{"routed_scale": 1.0, "init_std_router": 0.0314, "lr_mult_up": 0.886, "decay_shape": "linear"}
Below are experts of layer 2 (counted from 0) of a mixture-of-experts language model. Rows are named router (the router's row for the expert), down (a neuron's output weights, with its number) and show model dimensions 0-191. Each number is 128 + 24 x the weight over its row's rms, rounded and kept within 0 to 255. Numbers have three digits each.
Before each expert's rows: a language model's description of what the expert responds to. This comes from a sample of Wikipedia text that the model never trained on.

# expert 13
What it handles: Common adjectives and modal or auxiliary words in running prose, such as also, would, can, first, new, easy, and "to" before verbs.
router:136124147130166146080133122101112094121146141160079110129090119137125163185155114119170145086137138160107119108108105156104127102181118097115113129161138151137156133157104135128144118131094102112103137134122182156099130083106147102153105140168137157124154156142113139151136145161160149143087109105160148104159120110165112124136119102119109170089102098143116090185130112139096102126125141098106133081101158163117129170114142119148127164158150129100102108132135158145160118113130142110157143120149122157120179159163086130088148126096122146147117142128139138140176130105136128122
down0:132098116092156097134167136124169141128146160135129100119117141134156106125134137116149115135136185177129134130129103097152127105085125153118141153126124149169146144102056082134126120121094177105120094119103112106145068060112108113120158129079108162103109162130109140171126126140156132145135127114111105126147099125162129104078108133130138137152103130126144112116176136148134106150116142102171096125131115106103128157069100136129123118170128084081158148139092100122132151099154128122125131085106126157115139169176131123135158145139099121105146119117121136136100102142139159143
down1:176115132126127097103124189162136071120108128133171160156107145121117116135122101149117172117125126106097102151129119152134098107091144136114146130107123154151108123100129147129086188128126070097101140156130164104126152101101162114126100105152122143122118112152160105125126147067140110135122113143152115163109119138099098132165138071162115092115138131154084103135145096150151104118148113115142126119157167134111099113131134135143131139156149069096130129159123141168129132129121165112088132146142155093126116137137122150099151092119144177110194134098154147158151119119137148148
down2:169140154145136105107166171113152174144172085156156117102145148075113106133102124157150120085125139141172152134117144090103132203157122100109112108156144139140122188127089157125123135110149136129147117153131123180091111104124118154153145136156102131128133145139121127112147127080170111151124091097131138133146118176122154148077115118170112114113117140123147111107120142094134178135110088121117137170120131099110164155134172107142137153163112154123160134140124127154141148112132121124148121089147125096143142142185123149122147131128110113139145127108133178163147110082116127137
down3:128185136147163128131160113125128160147156151113147104118138113121130109080090105146126140136164146157145177146119100095095141133098154152089118130097174117134126113123094142116144101097133146103139168184083107098105136129114103154113096149129131142115147101168147104127166145120138141151161118109146167139159107145166176096131162082156158130158113123135108131144113141120117132107174099146133139108147119154124095172121083183134163129123130128147110146131144133104150146157117116123142149084121126159136104171140163162131095189136106135111122134125111163118152132143133171164
down4:139155126126101081123099158131135121136076133115102169144133097111124100133094080119118139131145166154104113125139110118119116139108103109143135107086138185121094159057123128134121138149151112128160165145160117130122133116119126097101117154150125127160104116145144149153144190110088132185138148118135115137142108142142105116160155177148145118161158121108121115102087094128140152116137139118105150146130130100152155103157122138163171102171139139090118106141129109099133114157090126080120103132085155133135132134126165148155107132152123088154130092119143156072084137162102099134
down5:148119134159164120134118141116106109134114139133159126139135097121141081170160112083114118115156136092073112075098073155144144110088102118120103141137116114119078134134118125115165151169144116148159141155126146114129141148159103138117143117140104110171083136137107129108152079139109134157088098137165069161104095147085127141101141127117093165136158150148141088130106124108135098132126133094128123150139144112121094146102111081088140063168119143129099146106121116065127134121085106136105130103138146130146150113130108115134103135093130110138133110150125142141096144106111102086
down6:145121112149116152121108124130158112106087121137152140172137142106123106155117134141117123127105133103124096130126093110155055139178120083110107123086155106092116076129130089117142131141109147122131122071135143157145141129158127150127144146107140119152133116134068129119111115097109146120116113131093164114097090112137154139132135127157113119138139181169152079149163142099108118108157093117109163123161124167133111083120113087126114159114096106172111100148094103115105132123134126172137100111115106146117103147119123120091122092091148176161113172113120117126129158073117173131
down7:162130104130092102159137115179128110137173108117129119109114119129177118133150117143126092115097125053191184113097126123146126102156120185153158134130078126144128163126139102117068129132147135150159077130183125143112123134116109165119138115104130138124133131133156157140151116130112099136084152118166107115138141099154151128165153102107111139109114154098130118132102175131164165161115125112156134128116135125133135117163102163105120155133152115112104145147156142121166119132167158097134150121136128117118158114089104143115093089106144111132088162117088088146108107125148145127
down8:143142152132162138164164104095134146133117118098156138138111137165095147133118123130109115120130127194103109144137119120133099167123129112121131150117133142134156148129162123145151140150101072122092128121125072117126145084126117094100190137126139109076125148083144139170153189163130176091099133131123132122109116118137114106157144073152115074122108122095089125133174116099117112140155108107105138118127103110128164152137126149133116124098120173108161083148158157129111123147077092088105116129163080129128129113124173120140118143118160171120147110098123132114116111119140151141
down9:158151117150104100096133087068100120137120143176121169135124093153133140100103137101124140132159132162122148122052130108115139125152142092096131130106149131147152135135080130127107060143132158146153161143110097114163098163091110113096135184134111163116128129086117132148136141126133131120152130078098114124118130159184151098110119136127079123170134140132120118178145111112178113132161106126162126112176130119150131140119085094153105144114136112118124145139145138143140114195147181128143151128115135126109105160116114120085126141119112128108109131143088096121134121125109136116

# expert 21
What it handles: Capitalized words inside names of places, leagues and institutions, such as United, New York, National, County, State, often in tables and sports articles.
router:097166121081128090141134103079127131146103171098121098124131123153107125120106136176151126135104154108118137141158155133152155125177144116162135118168162092093126080154103122143136171107153095108106137195130187120124106108114142112117092141124126140119181114169112122129132113123154140138095143141105122117128135121133117058110159166118154117114113132144125141167126139103088124125159111092135132095124099145114134161154122127150119161160141132106161152108121155106116100105108142120109162118149123151117136147152144094089155120080086130148136123148119124093186117139111078119
down0:140126132100153152144115101184124161116124095104143126157134141134118146134133108176098166140104118145110120109154077143136133139159141129136113124154128138087162141121140161128100122113168116121157097143173109087114166106119163091085125091122123096115142115114154113109154101116127143104131158140159153103117169097137129167149150063133144136117149128119144127071109128138107128102134101117132150169143118120107139127105141214097110127128114158107135138106162098110127102113093078114147155140135133165109163155121099146120161119141149171143114154142145146129136172110137110190
down1:112126132152156162115114134136106140084134095117156128149088155170129111152118118116188136144142107113158159098151120137095109135143171100115127169107104106108113140103125092151137180121065130153132122109146130151081114105172166146133115138088156113174130110129121132165132081101154114096103162148139110145116153155120118143168093101121117119166120137092174082102173108105138128121131140125105158147160164103119107171111128129117108153123121107098126109142152115125155114135136159119111100082127138138111141100132127136141108116112183156133104131136170109172097158110164116112
down2:150136147139125129087173139134133167097128138109123112151136170114148112160087085116094085129079129098122106107138095158126169065116126173130149103151145099152152115138143142108101137145104146154138148085098129108143126092116160125127111156125177112073141134122170119129113127120128203139129126140118115102146127107132125152171164114111113125141114138140164137161095102149138123179105117147132132103077110152157179126154124148129142135124148109146112083132139142113099137107158129104102124147120125122156178130099167142170128123159108142097122123145165140125136181136125164145
down3:083098092136087077093131096115107125140185175083165085135110124090150133154111152081141144113102150137128138089164153135085125146083127115112119147117143167163114149126115136145147149118140153147104118144156082137151109132157135154116119122133091109129124131142153148138132123128175128120118121100119101111096111139128135122146128126161083140122144111160105156126164112202132155133120136118150129117118127095115136078133164150124169140122141141125147158102115163155055124145150104153119127096124129117115147144138113091149147113110122100162175133121113076104138136126132096161
down4:097117095150144150146116112093171179122153118179121113110042107124132140129097098150106131128129134139112139093101116125079138155126142187119119125121139124120114154128141136112137122135087123126124140176110141112120132125132095121138119125144107111181101181107102155180124136109137137113168101158163142162141099125150135131101142118144103139154133119139095155124128118131117145118150145150121124091161121136124094105149157145141123103122115100141111131104127146138127102160114074103154096115137146094107141108143128150142107093169133162136190190071150139128129111135084176105
down5:102130126146142090109133159094170096124125155103145142107114140145134126130092123165126068195130148163129117123165104156094178138107135155159135095122111104134089114168146157104149158149123150157150169104122156111087130099103108148117114108135150088099137103135151137145103100129105135127155149134098113124123133130144095111136153171090120147171099133150127098122173129149149146163095108110124150117100108138135112117152073140134141129141110149139141149098158141107120099116163103109143131140127110162148161101158173121144117164120116084158109132117126176119129172168155084126
down6:128120107127167134093144118157126103162162165151143127146157118108157076134134132132130141107109169109145126114113179062100122096134130139150148107127143125124134142170095171109138079154148142118123146155133141117118133117145120149121100118139161110117124140107109143172134113108130143144099118121151189114126126131134113114080132067169069110130137075126109144148140100111165128119164185151142164109158132073127154126108136119124117112131139138152115125168159089148132108149151081109155132123147125182169149104130134150142123151155120089161134120114135092082131124155126124097
down7:143149115130121126148103114119155119154105176082124127110139116160100143134106114146127148115110153128097173143116131143112110132105129107178090167169178140164101134129144135134140133111101110129095143176097138132166103142116101116114125151112095135133138118122117124153131129121138121116114166163154160098134100179133110096150146177121123111145097136134139142146134134037165138122149158120119117084145133146122110094134140134164136114152100141116115127114090105075176104133126116153147144098160111139166113183150132114136112139127102120124195178134091131106149127133168168154
down8:174128111165152107105164094166146140191143110162091158143106112140117077151124085129134135161150147127129144151152162132132093160117092163145147107149123086115146148154105137114122103126123140105107184125093103100140125129164120149126126144107106124161131127103131098163133171103095143105198170129135168107130090129152112087113128130137111119097142115101106165099114080123165138137083118124094113166151111135135167112108125103147150131088137100161116121114111093103131141124139118139148096115139143129140121104113155097127124127150133124118148117094152162125102156143068132148
down9:103132160124150111131135103115145148160116119123107104122168122133092114142149123099128100161148117106144131161132127121104107104149118180145101103118126128166110082142082122162110108129153128123125133145158103045102126160138168142102129125119129139120179151095147176132151163190121142084090098149120115126119070111107151131099127183136118127099106125139149097156152125131133136079133097191158106134141097131096126092136125166144124126087139132123136142119128132131095123180147145154162152127143128107137129131143130134135118144154091092152098101169120087138089122131135145109

# expert 16
What it handles: Double line breaks ending paragraphs or tables before headings, plus country words like United States, England, France, and film.
router:133085134141135121125118099134111136122136102099137133111103143161129103127172117122111128152141130109100136170147157130162130155116155106107098178137126168087118134108124130118143132148141155131132133108122100113148129152135170101153156165092101169105144148137098132143109138114159111165127106097137146170112089131149127132171116099146122155179098123125162165113174174121120135138146132127149167097136152167140169108129122142184126109153151146111144145126151147115140109113118099116119174122063140165117109146106086080158156120152147124082120104168097110073117121180117118112
down10:112159122159123134162112119136099141116142100145124106122149136069154111161144140087114113151121128134125125137144124162171143182145138118121078160141099200097112139120160136150122123179116120090121139147130095111172118124147118089136145121105166092147084127101135150134100119067133127134126138117139154170124143143126131108106115126120099171114101123137139166075121122126128143078134145149214097105118155113144131179127114178099177097128150103091120132137126145128112120146117153134108143142138121140133159103166152120164130088115140106155132142109126148142089146121115126120
down11:126175116090110099132119125122130093126094135142132103138117142159111173121127112144076133106126131151126132128161128113141166050087080129147166129076122136147147148146113118140130118125119083106144142147103129106119160128093107135115156164142137137116141103133129132144130118132148186177152150111108106076140094090096133084129155179126098104092147132105122127121121115083125136106119097120092155133097081141131095088135151106103176138163143147145153169104107129111131137141114088081135107152126130132132138133087125140142128159108075137108150147086094120138128125111159124134
down12:120151172132094104091110116107108129110137148124144079109151128133131148109106147134149141175155166114131121149113135180106151147099205141128179122118134085116100126133103132104148137153087133156113157174097159136150110115106114170107192156165119140105118110143115092091141096086149159131136105163124095113124109122163135108094158114112116177128105119118142134108112096122124140163138107134135107134073126141085111163127140119138127116143112131109149129163105121128138136093121139137128148125122153124135152147153186115145122116148116136128122112113161152127094086116064079112
down13:128134087115125094105095109147100105107118114151132148122142091121125149150103141110138206145104124117096095111101099117107134135121122149093145087122138118142187094130094165115113117135128118108148146157163120119147143130137081123119107110149136077148122091115139109150152176093125115137176120133137132093142108175105139103107087117142098088093114098138091132099132091096138139145138121135103087141108109110150131118146160120110151127166156149082086153127107108104164157141126124111136122136095142118147147166082120179125098118135102150136102132130153105136106154187094137107
down14:102115160131132100175095116133117113130143078112109151141119102095137141114146128101147139169111102114129128135158124126146120142165126105082087118124127170101087145111129132084148098120115135120091136117118097154144120145107140108091149106059112098093128162134110173131080120161154126151126116129134120181096177143136164167156151118114077135120137132138170143143156152107098104132121148101147135139146140137115158175128120172156167147134086110088128093158156158118120086135156106129107161170093153122099126125168096106097132140121139127123128114108129158142104096101132138124
down15:197101138121126129133118114089097103111150133164196120135190145151164151094131140106127148126158104183139128120112138207123134116093121132147151117108137113133147133179144133127116129114120120099093135167132131142134123113173129166117109114114075151102150148086133112114103136102176101158117107100143140123131120149095109090119111098121133150139100177085150157143140153091137161110123107085133145135084136135111121110133167103139094099158143104132134144147109117142098138112149123129174118126136135140128169112102093103112161149151139118114143160131074134109111133123121120138
down16:098137132141146114123105094077129163133113152103109142119085124117138138152108112146124129143105163125124117127114130103103130110091136152137141160129131117140113078149127159109090093143131130173142088151118108162089154125119143096095136139109200142130111119114154127181145129104103093104133167152099156145108093114107134098104169177131130093156121123117089134080139124136103096125155127099113105109085138107154091131119162204122084117101122123113121100147083157146128095139153156140130105142101132097106149144117136107134117136118081099143127105146151174158098151125126094144
down17:138115098144149077146109176131155110138090180164138056104128131130122132159128112164110108109097141135121173148104136136132106139108124128151119111104118141165152131109154118163131144136108102087145123163122162132130114153145099127103135107155093119157147126177095137076116105101125100139129145151117138121145126107126125124076117103131127140155112124118143129156136102145105130098101127132152107138122151134121090123103150141135140095137079137124171132116121112112052197170129139120162141132089110119169121176083140175100116108156109110122106088152125121103140168157135137109
down18:089112122122125093134107142108148125085143137056143123139100116077124119135164118117147122096132150122124128121136136116117198159149125106134124159131131107071113085110143154123106119114127155128128116123120103136111092138154120143101126145131147187128114144147116164108121110124148162086148146138119135111077112130156109148166138153094142157163136133086177099084142083095096136175163076138152099175096114114105162142126078113159096093129092121143143112130094104130126126137158187136129130159145103150121143163135124113158122121131117115155106141132119147115131128160151143117
down19:133156130133108081107168142114122146112132136146155111169144151095113104147091134149149141143151117148158122145126128132183149111060153111132133116081162139119131157141144096123162151172129173144155150118094127166120129141150081121116126142136138138161118106106099115108085142112117143079146153117108089163092095138133131135196160114110155146144087111107139117104130127075165153113135110125133158113128086128152116082132127135135122138106162100109120169119120140108154139141104134106142105141077121131151151120113113148094081095140083107164149128112151147121086162130138097138